python train.py --n_layer=13 --n_experts=128 --d_expert=64 --d_shared_expert=0 --activation="swiglu" --router_score="softmax" --balance_loss=0.000349 --init_std_router=0.0311 --vocab_size=12990 --norm_eps=1e-06 --tie_embeddings=false --beta1=0.95 --beta2=0.98 --seq_len=1024 --dataset="wikipedia_en"
Below are experts of layer 3 (counted from 0) of a mixture-of-experts language model. Rows are named router (the router's row for the expert), gate (a neuron's input weights, with its number), up (a neuron's input weights, with its number) and show model dimensions 0-255. Each number is 500 + 25 x the weight over its row's rms, rounded and kept within 0 to 999. Numbers have three digits each.
After each expert's rows: a language model's description of what the expert responds to. This comes from a sample of Wikipedia text that the model never trained on.

# expert 6
router:536540488533479549509516476522498478533459543522500495482487514506488521543513524463490498473508502487499495483485471489456513494485529530502512451452495497540502488489527511533531530472531500502494463506504493552484467481494468469490518507492516488481467523519517483554481509479518450554498495493475485494528495470533505518512533483499519519489527505491480469508530490493491542530466559503505523494539498494523546530495498475463475468494534451483456530463507508492484501486474522459532540539510505476536516517508474518465555516484474497524506468477502454508495476493527487472505477511501524497521472501487504502489497485494484511474454551482531535459499486445457498521544485480469494466515541501497498491563502539497468490493546511560462471496511517464491515487484510
gate0:510520503462503458510471481533474477470505484518514466507471497496521487523454489536520539532496552492495479484498515489458509528497512503481518505486530499511475462553509502491439528462470542547541519461496491464533479500481503472500488470523503509532516517454477504518543472506510481526505479503467537495478526512501519522559514513479498446506517537465498458543461508507513485494498484493524509539469499515461466509462530513458480491514477508480533510510557499471493500518446516495530493507497497513500537508444499529483522499490524487538500480540546471513505486487502513478499501504494462448525544448508488495479476524523484475498494458535534533465522480510496522484503498494529483480537502503498529501520567457494512501476504546488532532516458507512489459500487486
up0:506454486474497505536507538488501533486492507474521530506503489506548524499461476509485544520496459532496509560527506529485509488503525514491534498543469489483504483473481532478487496471495549489510514487526517462517487496516526468467516473518464478513467503491531470510549508545488541550503511547505533438487503491529535497508524521506542454520522466508518513492489468468492493529513485504513516499461516494471510491480507449428517489482509467513489497481516500498486491525500508483502452481546493527527516554465515511504476514513517506504475453500564486490498482503487485474502524495474511502549477463511530473475503510458498544476510472470457497525506458534533488510487498524550513493537534489517524493454527471509489482433460496486494486517515503496509507546465467
gate1:504516490492462522526496488449547498475485493506487487513501509525516541568457504522496557501476519484461515508544488513515494525503479513500442507512506455516492433520498505478507490464502497502487504521500451486473534502467535496521495519471501495506474524455517494522521506510466492495525462525531473496474506451512522485525495504495489452493497483485499527489566503492533500508503495509498465499438451527481544523491466555466485523477553523533505497507505476512528508518476483483504501486533470482521487531495510536481515522512537505476489466504512488517496508545523486533493526463530525455456497473472475514470530541506465479531498473506510507460550475497559525505501490474528473504556504502485476508519513495514497492513497513459530500475487498550459514515459538
up1:499465466549529530514507485475483467529493479466518502542472473489521516465539485514521502498491526547525460497460454488480473521492534500500496488532496562521533538511479496508519518501516501462516500473494509557478504478505520484506547443515479520509515480532531510514521486507493501507535491525494531509525518503548486498507502506545469497530532439459477494494453452498517499532495492505544534489501518510482530490465488490503490498474524517487501522495473487477469462503523538467508460476505543488467497504467489499488470486492524478551508562496493541479485501526511510422543497468533522514518500497505528537448493524516462523507536505546529501492492518475491522522526480518517502494492511489514559480480510477472522495466526505501484505472493500467470492537478452
gate2:532514475491482509500492505454495473498506507498497509495477514483506489482483472462491490512516426519501487513534510525481494494474486523565505522499527498503472466503506521481492521507502547502445501500490513502557503487490525518469451495498477506440571516510522516502498446488505523495512519477479487515535510525529492505503494502527514470499487486506451502477468498481475520448536531496526530499494543491546529508477507461487523481488494465514510484476480495502515478483463497529562551523536538522473447494498524524485534526524477506493505518489480546486490518503509515506532519477529536461466499474527544481478527483532522539500516475496475497504512501503469485508504507434490507496563520471454475507470463473523533461487503470497553564461490500499503519460507481
up2:497475501530499544487530495538514486506489481478492522466559471531466466501500539540457479481538516479451531463447444512455490502523488474515496494484516513509479470562482491530529513491458494547516498526498507506454480488487508504553539507525514499550483513485520481475547468498495504488480492459520511527485495486516509497498503509493503490525465505526504491502447498475467495481496544522454509539492558466474513490508448521494493524518484532502509495507487488477536485518518504487470476460502470516536472552470468551483524489514500471503469482517476471504476473482501504501515489532494495459523502548537484488495459460530505460472501545522528554509499543548503481513482456495473507527500499474510501540510507495472499519480473484497493456535494501484514489476508494
gate3:464526481520481450497484525512495506496510476482521470470541503521515498508509468522532528480492496486506451510477473551465460506483499509467518492512517550520486461481472524511483539475524510502504514453532526486530509518508510492532533529478499455510531507465536461518496470525491491474510469493472488451494472488488529524517509533500463496536522468472501509494467512486495497485523512511522478551519481503516519473535551499482456522500483541531525526463498506541475525518480512534472480487480483466486499529482521519503486519483523539510542523488496507518528494520466467520505473544525534511529522516503514492465469517511494440500537483515456529493523544517445485511495477535514471528520499493515489511429525484507489500499502477503536436501493498532494439500437478
up3:467494514504493462494498476488522532477479478538443520495515492493490491544497510491507495538509479452445504517511511479515538487488480525492483539529517480520511478492499481525538467564476457502535526537484467514491536443475541489554542478513485485463479495472494520533500480507469456499544496489505486461525483481496458540576471490499456485486488469472483479517457489507513496484527504498519491513545445501517467492541496549482500500527501543523483536494497495510521472481501499524481530518515496480556525521507492496494511493504522502524523455479477493523537560522546508502480498516444496472506479524527499548527501525528448518487479504503503500494501470515454509505520495504513522526475531524496510492506474491537507517488485538526471495452469501481512486477482487
Description: The preposition "for" (for the, for a, for example, Assembly for) and the verb suffix -ing in shopping, Voting, Recovering.

# expert 37
router:492518515502512492524497479484512502511471510498513514504489493464508583517513500505510516506523546502483450494525481497436514468505520523517476480495436509510516516490521505501566471502486513493508487461485485537442522503469462492503524492468452453548525513542475494561473457520492491476468490504535508477509485454522482480492499494495498475525471528510505514478503485467498504500486522489475510513480456499514491486461517498500486482499523498468453522446505459472505492463510497502541519482532558513489518523485482531504551509448502522507490470494515551499502507523542470521459490478571509529509493491487528469466521487504534522521453536475461532512477492462503508521514489469508501471455504531461512506522498513469487497542532529504493491466482485510489545500509511
gate0:523492496450491484482513502527533506503511474572457511465471543503502505519492485458495469514505515535462465482482532529530485512523462494502462557506490477487471545532502481491482505486501457489513486507497465569494480515478547487527452478486490516500510490483480573503520535487487525486515518496512488473509471510520510529503505497517493425524507523513508529483524509506537518538466508484488492484428453437488478502540491460502446513494503484488525492520491466487546481501526490514519515497506516480529478488513494543475524505469467546507478520515539514493480515520484480541534497483490466474476525498481493515531500490509473478469527498491498463522502525464508479492498507492553499501502494506555469487495518524514492486527496506526480513484456486536465554509524532
up0:530478533492479499539504476464527469480541535492540499539502504476496544481531515517510516443519509466501535503488472466460523486529540525488458465502520518495519504468518543488480520477484550514493487524501495503511529526486515487506494518491477522531518526503490453491474540523510490531488469504491505482477522492432487478474515488480466519528477474488471473495516491569503492527506485506520511488519498467517475517514473538510510528540530533506520484502524504535489521501518577504500502484477523457474509507471465485501488485508566493456511503488497459486475492463507445493436519467470528548497458510487475487473515544504533495519452495543497481470533502496533518462467506510496464496459505518529510540514468506522509528516489514481481479471529506519513518537490509
gate1:487463488521518491493487502512504460468491488530495514448453497461503469522509473516511559534438490508474505508516505503489537480485505503474466496516478498475511527475523522511544494510544510554443501478492536511528503477448482480500528482513520465502532514458477434525498490498490483459508489520510481471501538487478483493493469473544466496468492498506482513502499476499440509487485469439525510525496463511522500477493506493482471436537543507502511498481459500509460517499517530530525526487468505477497517498508433469499499511507491458507509530498514495519526493500500547460439515504528533501512484484488497502472531504500533477538499450492440522472473510507473513466494500520475474503452525496527511468520487521491476513503502510491530511537483477451529480535493458
up1:453541487504517520480524505530481545482497487521523496499518497553526500481515451507470543456533502475504506477465484507473466454488506474470530517476484497488540525508517478526480506511527461461515483481495468515540487512475550527504499470500478506492447469527494457495496516462464451498515503448498533459507460499493530512493487487485522530523501485498495471468509468460509500521489524510551495485513530536441549483502486493506483544449476527509527512488544516502514524481471515451550464487507463516539477480484475454506478476465501506503473481461494475513527510475488526513496491495467486505481501526510513490530492483494496503461503499506497488447475512497499471523478476502516549485518476493532494474523530472461485492475489475468437473457490535491498509535470524
gate2:499509479488488493525518462502509484479479521503507530498504467530469486541505468489485496502504477490514501511492475492491482515475538514521474565467464495513461520493516520480509452511498509566539488507489502471497500561513533504536508507457470526461484517509497513476479532492477469478506500511484518477464469495540536481500514497527560544483567542484510496479501493517478533462493507535550497515505475501484479505523536479503534538495512535513518475523495499534515467532478459511529526538488478468518550520468498510473476476467534502535532485467477482522485553530516516475515501473514501547537511540523499455500534514446461537518445543528484491519455522469497524465503498483534555507494470540495484487492500521504506504502482519516480488494518497530507519479501483
up2:477514504527494520490505484503537488497541518495491514523506469521484468447503496516517461482524473470510479507510510458498518527469472531502470547485478560480536500496494496493488469468505534501511514530522511476510473526510534493523502525463469528469516519485473519474505529497518531457497465457471458559518516479527538484496478520487494508500545528516486496456514515458519480435486531524487473494490480535508528497548544487507476523492489498512519489509509505504555516486515487514527503536486498449538557451492485512517499452544491470489506505506489484521497548480498474503518474491519519531488523563486509526490532512482547481464519538542487478543498535487516494457475430482505502505522456501498515540495446502504486486481496492520506510456490472520497534509511511
gate3:541460481504463484505540507532480492477465509486470524441490474496482540500485484467485488458489498460537517508509516459562523471520507486510494508512504510499491484477519510566508482471494474483500495531500454491518503482499501512469520471511441507508471493493521532516525482496473540479516498498509518496554464499512476502559542506529529508493567522492548507496448490524517498506483513512499530506474510487533524511530492517512478523454514523447450535477497498521515498528513497504499510474502497499489504524448536521497532501491511501498479500471489464508487528474489546446512445518536474473479491529514529498476513521500460537496548482496487495529526485493498503499529486488461489442505477471518499537508489451474516460503498472504507449487492521452469472453469480
up3:471482517523463511523486518532495483450492496487512498471467508476477509507529502456486510473508521469515515501465522484511538477531497494481543543479445504499473484469453480484505501485485456495472496478491492490517545509482486511523480484489521528494521520446491477474526516486493521512455460463508520530494471527464497501486503501523512521443523464522533525528519494511545493493513507493470502467471483474519527477490491503507511494498516472464495512453508531561483551524511519527505490500489501495474504486491498458541486463537468535496495531540514468494525481435484533513562510495507514466478493547506517508514465535502484480504507479486458514561482499531560508509495486494497473499515472460537450514552533535471461503530502465467503475491481508476515487526537472
Description: Verb suffixes ed, ated, ized, ing that finish past tenses and participles in prose, e.g. devast-ated, embod-ied, fl-ed, emphas-ising.

# expert 43
router:458478512500504499508473521552503493493518486504481477471496490540515497481548508518481474484524495526522499500498524529459502493525473511519503493499467490490556467510539492503480505539561480480490494466455545484537498511532535475495469492487526478478521518485501486491512506588495526455468506527509473535538499484516476542503512498515507509483537489472475511508549479489514489509504534490488525502442540527493490483501467513495505504512474490451524477507543472545493560510484526508452499487459459503493492487507542502509517458507555521511550486513505525510516498520504460510510479504526490492489506460515515462473491474547502539525514542510529503509523543515564523521509476520507503513515544524487453499530521496469537501465488463495541505470508506546462510521510513
gate1:482516530505458505532477462474532508487488542506496457534554499523554516469508498522495496467552503498527484497479486533458496479505524482486508497552536470516495484511520523560521528492480504479490513546475498496506487506479523502485492542540456465506530480486519500483505441496551506466548450507473483495501472487490500466501518494511521520518460493506456461521503459493500496539525531500485524515508453452529504511480484496590504518505523500512511536480526468476503492519510494508521487522548537535521471497470506495506484508516501491525541512491509486507441538436515501544471473534499517542478555493516533489451524502497506456488495494513492469504470518509493492480505488491499537493488508518501515502485523470522466475495463463504471499503511479527485519471470487
up1:501495501487453484535479538508506469456500513451480518521552480525472502499536468502505487482506491495437467498473524503504512469502522505465539493501505493516542509515513522438543500491455488486481546520479517426540516483483470467487552517529484514457508498484492503475525506514519477476553499483514511449510529443511472465506531528508505545487475533510539479520501498493494515452543494465469529498510515524533481513523509528506518469492484500469437466459462489473475500488489474516491512542520476488477524493478479487506480476522498517515488529510515467527507509459523548458464485500533491502570504499497505480504486496491510466541489505522514537466514499527464472505486509494515494455502496519440511486484523509524494505538517481503519519493491505531500497480487537
gate2:512519523497500502550485542536508526497508481536513502471496503528496522493515518495491517496482526515538489521505496493476483506540442508510537505520520471444504521486512484510477494519536493496488493516504499508499488482513480528501527478532552485501468487486491519482484504508482564474559525461512467495518443560520535490480489518483450523472512491455468523504514544534486506529481511555490497535465502499543475486513527498527504484508463500480488543456472484504516490544508512478485512477489528521555444508513526505499528509492456520483506515513503487509510496513501471502516519528550474479450494489499488472510493503497506461478539529502479497522482491509485492473525502479482528489516435472546529527558490486496512526537534468496442489555466453524482494552535504
up2:500498507491500489497535466522472484501513493542509522499537518526490380503515458503502525501514495459493497493463473459468523479488525516501480531483508532519502518507485461498536499540486501519515560483527541417498514539534489459496539522517516514495491493471495505520498506500517478505494488492459514531483506533530500490507524528487468538540477499509476507510464492458485506470514530476497520543506545495508481525480523469493475513508502505490510452489571475541543509475498462517472516496497473532448539481564491491521518503515503528474504504471540504497478529500505468505492500519469463530549505517528479495507493525489534495508503504529534503524487499499547521483479520500488527464497542518491508481471507538522498508471508530495540529492485441509492520483475499
gate3:489486472488521492502500509525471556512508506495518481506474508489475501564464474474503528518518468490480490492457515458498480520504502427497506488459488475475461515497493511481473508526465529508468518474471489479499489485467489512507525515474483583471454456476510523515517539497544499504499478471478497479551527492520511517501479491473508490492478524512499531507518503480536464553495505502472497476493516498522512512524520455489529523481452530492498466512454478512496459444467486475548510521487488473521480478540522503503509526490517539488502511532482476465493565471510510502542516480496498482516517484522489519483480479491509504522503469498522530483467496507477526557504551486548483471494545514499522527508474527517490519509456499538458482444457472524496530537522480
up3:482473525497446479528521519523535531516501450551480521493515494480514526544515507468464478528457502511490512516505450522452524470487506483497530490491470535526479497482507523510516464491477551500506498533480512479543498530513524536458486489539483476487491520491502467463490486529490519542502513518483467487464559526495492462522500479499508578512464479484499504500505514509520478493499495490509529448435522468465483500485481496516490506482487519497520489540494478520481532489521444508479536490447481503526507487526466501523531470505469500493489520519484489520512477514479494489477457513497482459482489456497510533509498449505519522549487491514418500491505477492466490465483511517512523493497507508497526542498539480516509499460537528473462472487462506508545505532477456
gate4:451501505503500472526515434524480514479508512572506470489520521541491501468547538509501454516467480504501514492478470484452503508478477492513511464446507544499466467525502478517538502512490494514508492520453512479497446523445462541464480559496488513502498510480489463494499502478494521531503505503476523533508497483486528462498485504490477464462481472479482496512514475530466540513511497538456488488508512516511517470517483504526479435526532477495527474496510526448484477471484506476507491530508512533502489505527503495514461459463485519501542492534504495480528491511491510513486479470523491517496517445520497511512469527554543481519480464517537517476460541460482479509523505480456503540495471475497559522510479486489488490474507491529482492500473498498461529461480466
up4:433508540552482534525515492490487486473494468452502509484546487512495501514493498494474538499517460527455468500509470500497551498500497522483467497507460530483517503488495501477493494511507554502521497499498500465478543512470498456520484462516537484447487496489514500512459485522510488534476482485520500535544542510488550489558506499492491517458454492551484498507462517512512505501495513491495486521474538507488487494497496504466533504510541494492518480502489525525482454493506471568463480500512498465509492513529467515492497480540478493486532508475450489524504490487521486513494536461499494532528434553518514505489483513496497542518473538503461491558525464531526465555490483528498546495490550513459513523459493505524508508507540514513487535497461520514491519498459494
Description: LaTeX pieces such as _{, ^{ and $ in formulas, coordinate °N marks, and word-initial prefixes like eng, sub, inter, post.

# expert 15
router:469543468459495523475480541493502530528497515489492516489531507526469532447491512520489457448504512522527486489481520525545488489489522493503486503504486495476501529469493524533525483507490506482478473540506526510459479524524504498511538494513473459489555511477513481511480534541517480526527532506557469506453465530492481527506512475472538539519485507506502460533504522511536490495506522504535562486508489492532523469494537514491514494518539525508481489505529490489542493509517520477475484501497469472468506493464460477510506466508548516510504468494450500502535462468503434490490484526459533481491477471455535455487544445508528495544509529563467475496472504477516467523524491503464507500538515510509524446508485508473493485513506505512481512526507525493513518478548511
gate0:492468523482518525557463494508555496542503504494515510499500512516491495510510499484513504514525503469463495500508492457467473498495480481502488507532493464496539472489465520549431464490500548561548524531475481532486475534513485532503523508524505466535502494514486469525531506493471515503534550485494525503482487517462501485495511519474490499485518514509547455457547481474483487505502478505506505438527481528457507467467493475500521526514497494507473508535500538507492506495434503505495495499469501439503471507519528561537491497476556491485466537484500446538533472488458519502495529499478516475466520502492487478499483509499509523515495515465520502481520537531474531497556518484468503498486545482523503472504529475476539502539470542496509480504539501485516489491533471
up0:537505484504481509459544494439477520539521494483461531513507489488498521508517510498503502500520463532523512530503448527478467455474491500503519474479485501549509490518492476432495514476540458504490498485483491522523479474517480484467496531509510482536478555510503516463480452528511514524494480513514533491470495459519550498519510481508536540501486528456500513510467488507494509505470463545475492510515506485486526496472525496545524495488493524474466511489474483479472510488546503473506511526506509480546548507456539485503499499543506453486501485504452478527462456475471460511475452520534515543521538500542556511504485462530471463445510533524526519492521480506478499518511501500461481500519504484478482475473522525504450483473506487487491489487465480509499502515453465
gate1:500495478485479459525502482484497486540544532463485502506508476503515488502470522508490514463480497475459511518488477465475540480510494476454528495485516473539474506544539504472484557470497492445515494547517519483497513462460509514493476512550464479481494495458487463541474541515528528493499473516546460507520538500501524465530467479548491489521514507524531505497536494493503522502473468517500498464497502513482491496491527495468481501521523508484476553507515516488471538453543515488487481455532490542538519478494468495501543521439509490531505442535567504517510504495486508543463452511495502529527517486482471544495471507523471510512518493473503515505486491517469509470493493484547488503503519520470493541477452469482484531460511496478486479471514490498485508469460491
up1:519497513510543492557509492519501463504538501542511468521473470480500527492511518543526491529486465501468513525504491534503476514515487494512528506445493474558492523447545417479506515479509502455518528512511514493492507475472484512502471558508471488468522462503521489521490534458517487513496526485532490556497525482535525477484490475541492521532503508483519532499506482502505452493516495496553461497491470533496478487483480487511498506524528485500502541521501464515507561444515511487467484499506504474533567482507484523533497523519522496525486463474531501483500496504506513531562466502501521530515523500508505531519487533497488493472504510496496487516461500490493509529511545523481439528514498539465480539488458512466479534480516494517510499475508491466487487455448524
gate2:503537476496502483544500437543525483489485496515456454539516492458486497466533497443510518541493513526526498479497455539523492505500523526495481499493470488505481484458514485515537448473505507479525503482502510480497536486546530499488493508565528511485497513509484504504481467496517533522515479509524472520544483497508511506482486513484523471493493518498532491524491447467511521500518493518499477497562496479502512472487513480494515505467474448554469519489484472444510501508498475541504513511508466500523509545495526511537469492504505474527454517493473486515511507492509512484492502484490474490499513464441526534525535497478480507502452505514474495463464521457468497479522488511495516497551545527523487527523480476503506445532471518492457500492504520472529526473402517
up2:542467537518494480547534475498486523520469515464473478510447458462484486503526526486471501484520497493467470492491475578542511503508476518479540466499489517472518544469537544453496518485481538487500477530512472510485527521528502459486512479452517528518483517502528482511493525534492452494472502489492493506479531490513500520485515478505481481492509507479489489474493464508484454498529480508477490509553497483466502521480503527498499521444530475512493448537465526438486486487509508518490478531509497475506510497476497486542506474522516509498494552465494536461495519552495511524504475481541479478533497472475485526482500506500533517552448526552463482483525512525488506502489567516481533495478514516524483486512518481494473518521466506516469537483464500514528497509519551
gate3:483470473493483522468496470497495460449472523511547476477495506478497458572460467484528497496492536489507467511489502519504497496499497535472543484493482454520479505522476471528508493486500559495488509493526506486482511515534451497522506536482511517514509480499508467481508481511485519483510524506469516525550469467534474516536481494517478503520484513514482525495450516522529492487501465485474489533487515519480517520504553499507493526539504472485496453492471499455502476472520562514528526482493496527508542535557508473485512520516457467479465465476507509516492482493513471484559520494444476462474486533487513513480509524484499495479485514508523463527477548485516519494498497534502518486502532497463551514457447514516514561471516509506474452515461509506518471447517471
up3:501499503513499479529502520484553513464479475450541475534517488513496506534475545503480488460514506489481486506472481537533500508527484553476529517517516477521543491491450534513530493517542498547556490473467465512532542515456493531491494543513470526511533478480527505471501485503473519517457536524509513546513508460518523524535498475489502484537477501469506500487509517522499463544509454508482474527462466486507482492496516516480477524509577530504486479536467526503527488457500544523495469488496494507468504483509528524479512506503515504506488488528458549479481522550524441484530520485500433516472478536531511503525496488491485503502540535505480493511501517502505510511510529518513503512474491501515495517519532511464528535484495497527474476526452547494481528522466476
Description: Ordinals, numbers and order words after "the" or "one of the", such as first, second, one, other, later, last, new.

# expert 34
router:497505494490484502452438509521531471507524472491514482500536482544474458507515546502463473497484500491512511477472492473461491528477472501502510513442511521506480480478473470496461472520486515468508446449504509503514451500484518489502498498539499484518512525501510457527532478497465533475498491500501501490478524452526478494543461509485532490495516490502444498503450535489541454475503540481537441522496483460532495516456518498444517472485541474470496473483493532492503507503476500501461532475501472510496484471457501486450467507493541511541490490511479532518474453506494462516517497485480505490533496482455452514517498501472508520515506538500504445475473530540511507515500481508486535465517507520464477516533498491519506545477566519504521480511521523531499522500497483
gate0:537534487495485498471500536491487511449495510460519522543495496494520482520496521560465476530492522466527493492501510507525478466473512510504513496512497531537462490460533514513468524491523549461533536524511489535504517494514524497497456490534479495503516490477506513521509533479477478456501485526486474522480539491459482559500492513453457498484518516523513491511499523491455533486496515513460486492524467490499510462474479517510482499520522485489465522513468516486497489505482525564481519468524481477494543545476516486519509525463541507479519505437520468485509477500487507527502509523491497465492456460471493506534523466488493516456484485477492445537479517523452505502491524512530491472467519462540456507476543535486438512527531501509508538518530499451532473516501464
up0:515471538506484465508464522491539549508532489511502474509514500521534467489505505481511503499522549515533513512499548499509497482528443504485484508490479520499561494489520506541526499502542514435504466502521515463478495484530482498509543491494498485503458487519492543540522496544495487449495462482512521495472475497521492552532490532538498534542493446481494464502507534493553489518471515496499459497450472497497526496507490482480527530480514499471467506483490497534517506460533487520458478523472473493486499477468484458484464487492492496490475511502516527465505517552531486542523514483489469499487507470528477525497546498452508485500489502511485528462530556501556538470490476481460475483489557514473492503524468463505491507465513519483482520521485527497516478517462463
gate1:510463518488507547508502464506530464473531456550483462547499474470513461491452486509496543490502511487474476482513507451514497484436482530517503486479519511509475520489477532507503485524533508504480510494508496517482524527553469472508528498487478493508514493536477507534489531506518488497540505502487483483466490500488496530507518553500509498547457491516468529460505539516526510473520512499485526510496541503501463541502528447508506510531502502569475463519495510465477515453541456531519515469505464512508497480537504488498449471453447480484491504466527497494555454504512493489530520488484506528525480460520509510521514513469498493526505505526514438497531487462473490533501463489460510548505512542467516523495508496532488502534517457467528496484485490483514507527465503
up1:510462467531485563493513475531500480521430491469511489442499485466478504497448505503523477504496465507482525495510500518499511486488518497519510459488446500533528518539483487493506520510512523488494530521545509499437450498529485477495499480487506504496496496486523497467476499481533568486510520531476503498478477440509503542508472520512511484543470538550519503515492472534495514510494522536524492517505514485456474518503487484535512526477477485465454519513510480480525521494509483489460516536486465485482516492532531478500505482458524513477508493499500490479492483511479547531553502479509482470508528490478529552503498532506537506500480488525496469492505475507441446480468487524549528489489560502463538545502489503466542512495457558520505486507514522487513498501476475
gate2:499486500559524450507509494484453515473509493480485548525517524484514483499490543512507504506522526476510530455504505526527485515482488542506452515537502470543472532503514510511473513466543500441517475534493526497519485503497501520478542507476459458551506495495509487514491455531472430485492540473441495482484525470526562479490519486503512536508480513523481553419487486479496508521510487531518488504510489512517515499482503478447508484536549504490457510476502509501482491468508486523491504531528466471508518478440513501529523491556454510541497514507507491487470477532531528507486504511469520528424484429511516512519478499468496471489489509482522506496479506498526529455502485525483495501514498484497496529475473496511507512485468514525526506515518495496470517502485499
up2:499502518469505533510442550497516500491498536477502446459487479480448518484491512508487524532500485485505482482499548488494488464502529479471494515460529510497528480520480524496470471476472499494483498496507491503537497501518481537536495483514562537467504509498523489476537520484476481534524535437476544477491474530519461453480488532495485470458510493480480494471506496461497503501523481533522517474538502511490486467477501493510530505530526512528524484459483491494487510544489536476537511475482519500453500498500508520485495499428539485507464536483519485520576548509483523506487510527492510477494501558539507484505491499418469521539514528520490524496529500513499517469465485477501492511473498501492488528505501508477495474538479489483502456489498472491526504557566493
gate3:555511494506495503489525509484489516505515499539489495533488526513463485487499515491521482506502499459561532517513487515502491498501518464534507524518512496515475534477506472517476495497530488485493510490504524503466505458477495522443510525473503477475518542534479496527513444479465506524489458500514556494509523466500491514462496494504498499478495525483504464480484531529489481516529543499543503533509478484543452584441499496505509512475460460518486498518517475506513521455513551514468484459490484518515492466466473459472531532536509510506519524504535549506472525503497493499493512511493495488468520492488512527523499499482493527444479506506494434505499495510492484480453491486447478527503552526550530473507479423479502504468475509490536486478505543480488519500453535
up3:453529515490454517491477531538511505493509522516466442496556485535494497489501508500534548491475503501524438507485518487492486541522451556550474503463521469468502509488471466503502494506501519538530473525496538493501473502493508524513537554491521488494524494512441472483510501531544499504501530534486504498491469529484523514536456544488469494543552479466500523467475482500474498536501509514484497520523495490510498476485503498541495544521497533525464504522530540467517505542486540479491495500520482507533469516511539484489484505541492512478502506530513518525490532526552515497476548528521523546479498504527531495492502481496512538479505508502491510461481497518472510491502535521477477488486492516494507588496497478526510470493529507492521521542450491556491525515492503
Description: Determiners and quantifiers such as no, any, every, some, many, each, other, plus St., see, free, and "List of" links.

# expert 56
router:507540497502531523487483503492507494499499541535498521518544510497500522484458512529524498509499498510476479472508507501560508521466510463455506500510497525470492492455478494486493527519528454489506457565491463456473497480489501480509529512486467482475478503502538472570470477503481530485516489514455477503500474481481557514475480492477501534519482511553487519484519492510483478508475443488501526527481441512540495470509500476513528510475511482495490545499530449504521516461507552455486556477508453504493536484517495446524491499506519547510510475516527548509519496497489461490479500459528505503505481491484538522501503497501497528498485499517453506505440519494469535533510479477494504483537490521483499436512488548476509515534454457528481479494490525466497533495508497
gate0:486478513490486545482493466529515469546448474496479507499488494530488510516500463513475525493502513454525562490503470476536520553498513522496518469474501524463506521532524506526568486498564518503513492519496499500502494486493534490493516526506519541481488492511494542508511553490552481467525485461521503492489468481562509545526481501472472545529495482537491509503493485462455502550464505463533480484511539491500498475499492464495467522466478524466476530489483487548528466481482510507501505516484499494520492520456497459512479509477505488506513491524470488469484511534503498452495533491542542495519489508489510494490532520504510469482480551520485534473488441502470538477517507483510472499430518528493531447464523507468516495506529486485488457502485477513495492480477525
up0:456519498515478474505463480516543530497532477489455495499507489476502487469428515497523484500514524545514498487532517464510521475508516492495538537523514483486501502474478471479513477546476494483501484465529451505533480512461480535511511486548476515545477505517459483456542495505471472478472488489489503495525476504507512496541461535522500475503510480491530522463490494472504507502541490514521504482467467532466509505543476503488473502485508510533515524504486502442498452458493493474534458468482560508467498520477524552496544483501453537508518500484459484486487490516525494547529470513480542508477521512500475515517507490502482527523522458517497437552485527492518492494487459484520547472502513466526522537506483509527506508495492480530500501483539503542460548480516473
gate1:449496494497493483490506513468497466510486518489475469526484545518531515456497529480518451487510502507472474499516510473544466496464482500537438480516493440489500483463493509468512492505520485537483536547457497433496506505519507500507494522513538502491477527485490509478550533467477547466505464523486477483478485524508517508502437493520494488493494506512474521512459517476484491471452507456470474515510490516544502488496500551480532472527501470513507499543469468515534476454517483536478508483509455450486473488494489496529475493497481510522566498495480528488453495468495500489509515479511518502485493489527525497522506494486498483490503464507500513533489496499458540484503458504498492510538513482531538486486496555482441485538532517514504496423470483472503454483480493
up1:489502523540480408486501483496492492496548517495509471514504496517475523515498494470484501512509499510461495463516551512499491488469470480565514513540494476494485497485484526477494517537528531478479514496486473477488497506476524462488464513452550484494511539526472537505544526481516505524491460545477503446468537540506491477518480531490489535513463507502526511515509508502467508480484515487444541470484474524571464520481506511488502456485494495496490532491484491489488511462489515510494484490532526496463463483482546515506528518509487523474530476480537558497476523506455464502485485504478462524498492507518535471519471473495502483463518535530482507546507464565527516462439515517521513506501527482526519503448515514525481516502525497508532488487514502478507498458495516
gate2:463503461530531563498507529445469508532475489489517510477492490435504505526486502471513519462487506495536528477494480504482549529533477474510468522469527477493507492476501524498496504518494501508519521515469464466508497469472492501494515486533512486463526505508473469479492541520501467520525496536486492484566505486495509486500470492505500500528483524479479516512534458473472516489502469461516462481495495519488494480453497497475511505501523543484484515524477491503496584524546516530509508477495493477449514443488532456508484476464483511496509497496503500496522486500517501502485513467521524479494501520499526505494484506484501495518495495531442472460441511498460548530466508532454494484470489493484487508495496551559536481493496515445527524473454456467511450554486498
up2:522557532561517453505528508533544483489513473518503495537522500550495492505516503470460495501486473514522513475521432493507517494503468481491501556472494490465472498488473463509542544489464498500483509527510504495501513491508507506480483506470471490514474492501559526466483519495503445474538494456528478485499501504540499490517504508501486473506489496478531467493498447514496506472531503483509458492474469551496513466509541540507496524500527470507525497499506476456522527411485427519498531505493508534497494476479494486498492505526481496498490507524476533482499512503522535496461478514474426509480448520475461523515490502501456515495515517477499465499476483493472474476487507492468488460472480492515497485497503460517535546507492437496530497480496537528471512468525508
gate3:482489487524514525495524488538478504515506475512499471545506444496510484473530473502509478491516491522457474523498452489485522514513493481491510498431473545520520499455499551552511510538519474501514511514527477506529493494505494503503461561486492481553486484491550491550476542488525524498509532523481463530476521530484490502485520528457499522514488510485508503535513530545493521481478498494505473467522479536500490487494480481533495492537510550495495470495498483516524513471525472497549485508489476531533505492536526520471484504513523522514491511486483508494507489510458466479488516470532464510486508498485535484499476501520500531498504515513530504503530442463495461492513512522473510483475519464510470425455521561530545490518529464500517533530508515530558519429515490
up3:519489504526516495483488480511542519538547467523468500515527467467533494489523473471503511465472483463496487505477503540502517491539470479494512545489494467513470488514475536485502477533472509519451529520516499495514498483522514501534506512485488534478517503559476520505478507484525473464514537465470503456455537457462494518531463510495517538522481520511485510472505486463459483466515491487487504523489492518528519490506523474524529537476492490482474494458480504482514530524485466476489514499487515472523517452523500481465512443524459515494495496491510513479501483514510557497418518498478490495517455504551535507488472459516501533474506499501497482511494492432483473462461515508422559506500513512479521477516496509530551528494477460477494495450520495496492495480480500
Description: Clause and list linkers like and, , and, or, that, which, but, also, plus the adverb ending -ly in Originally.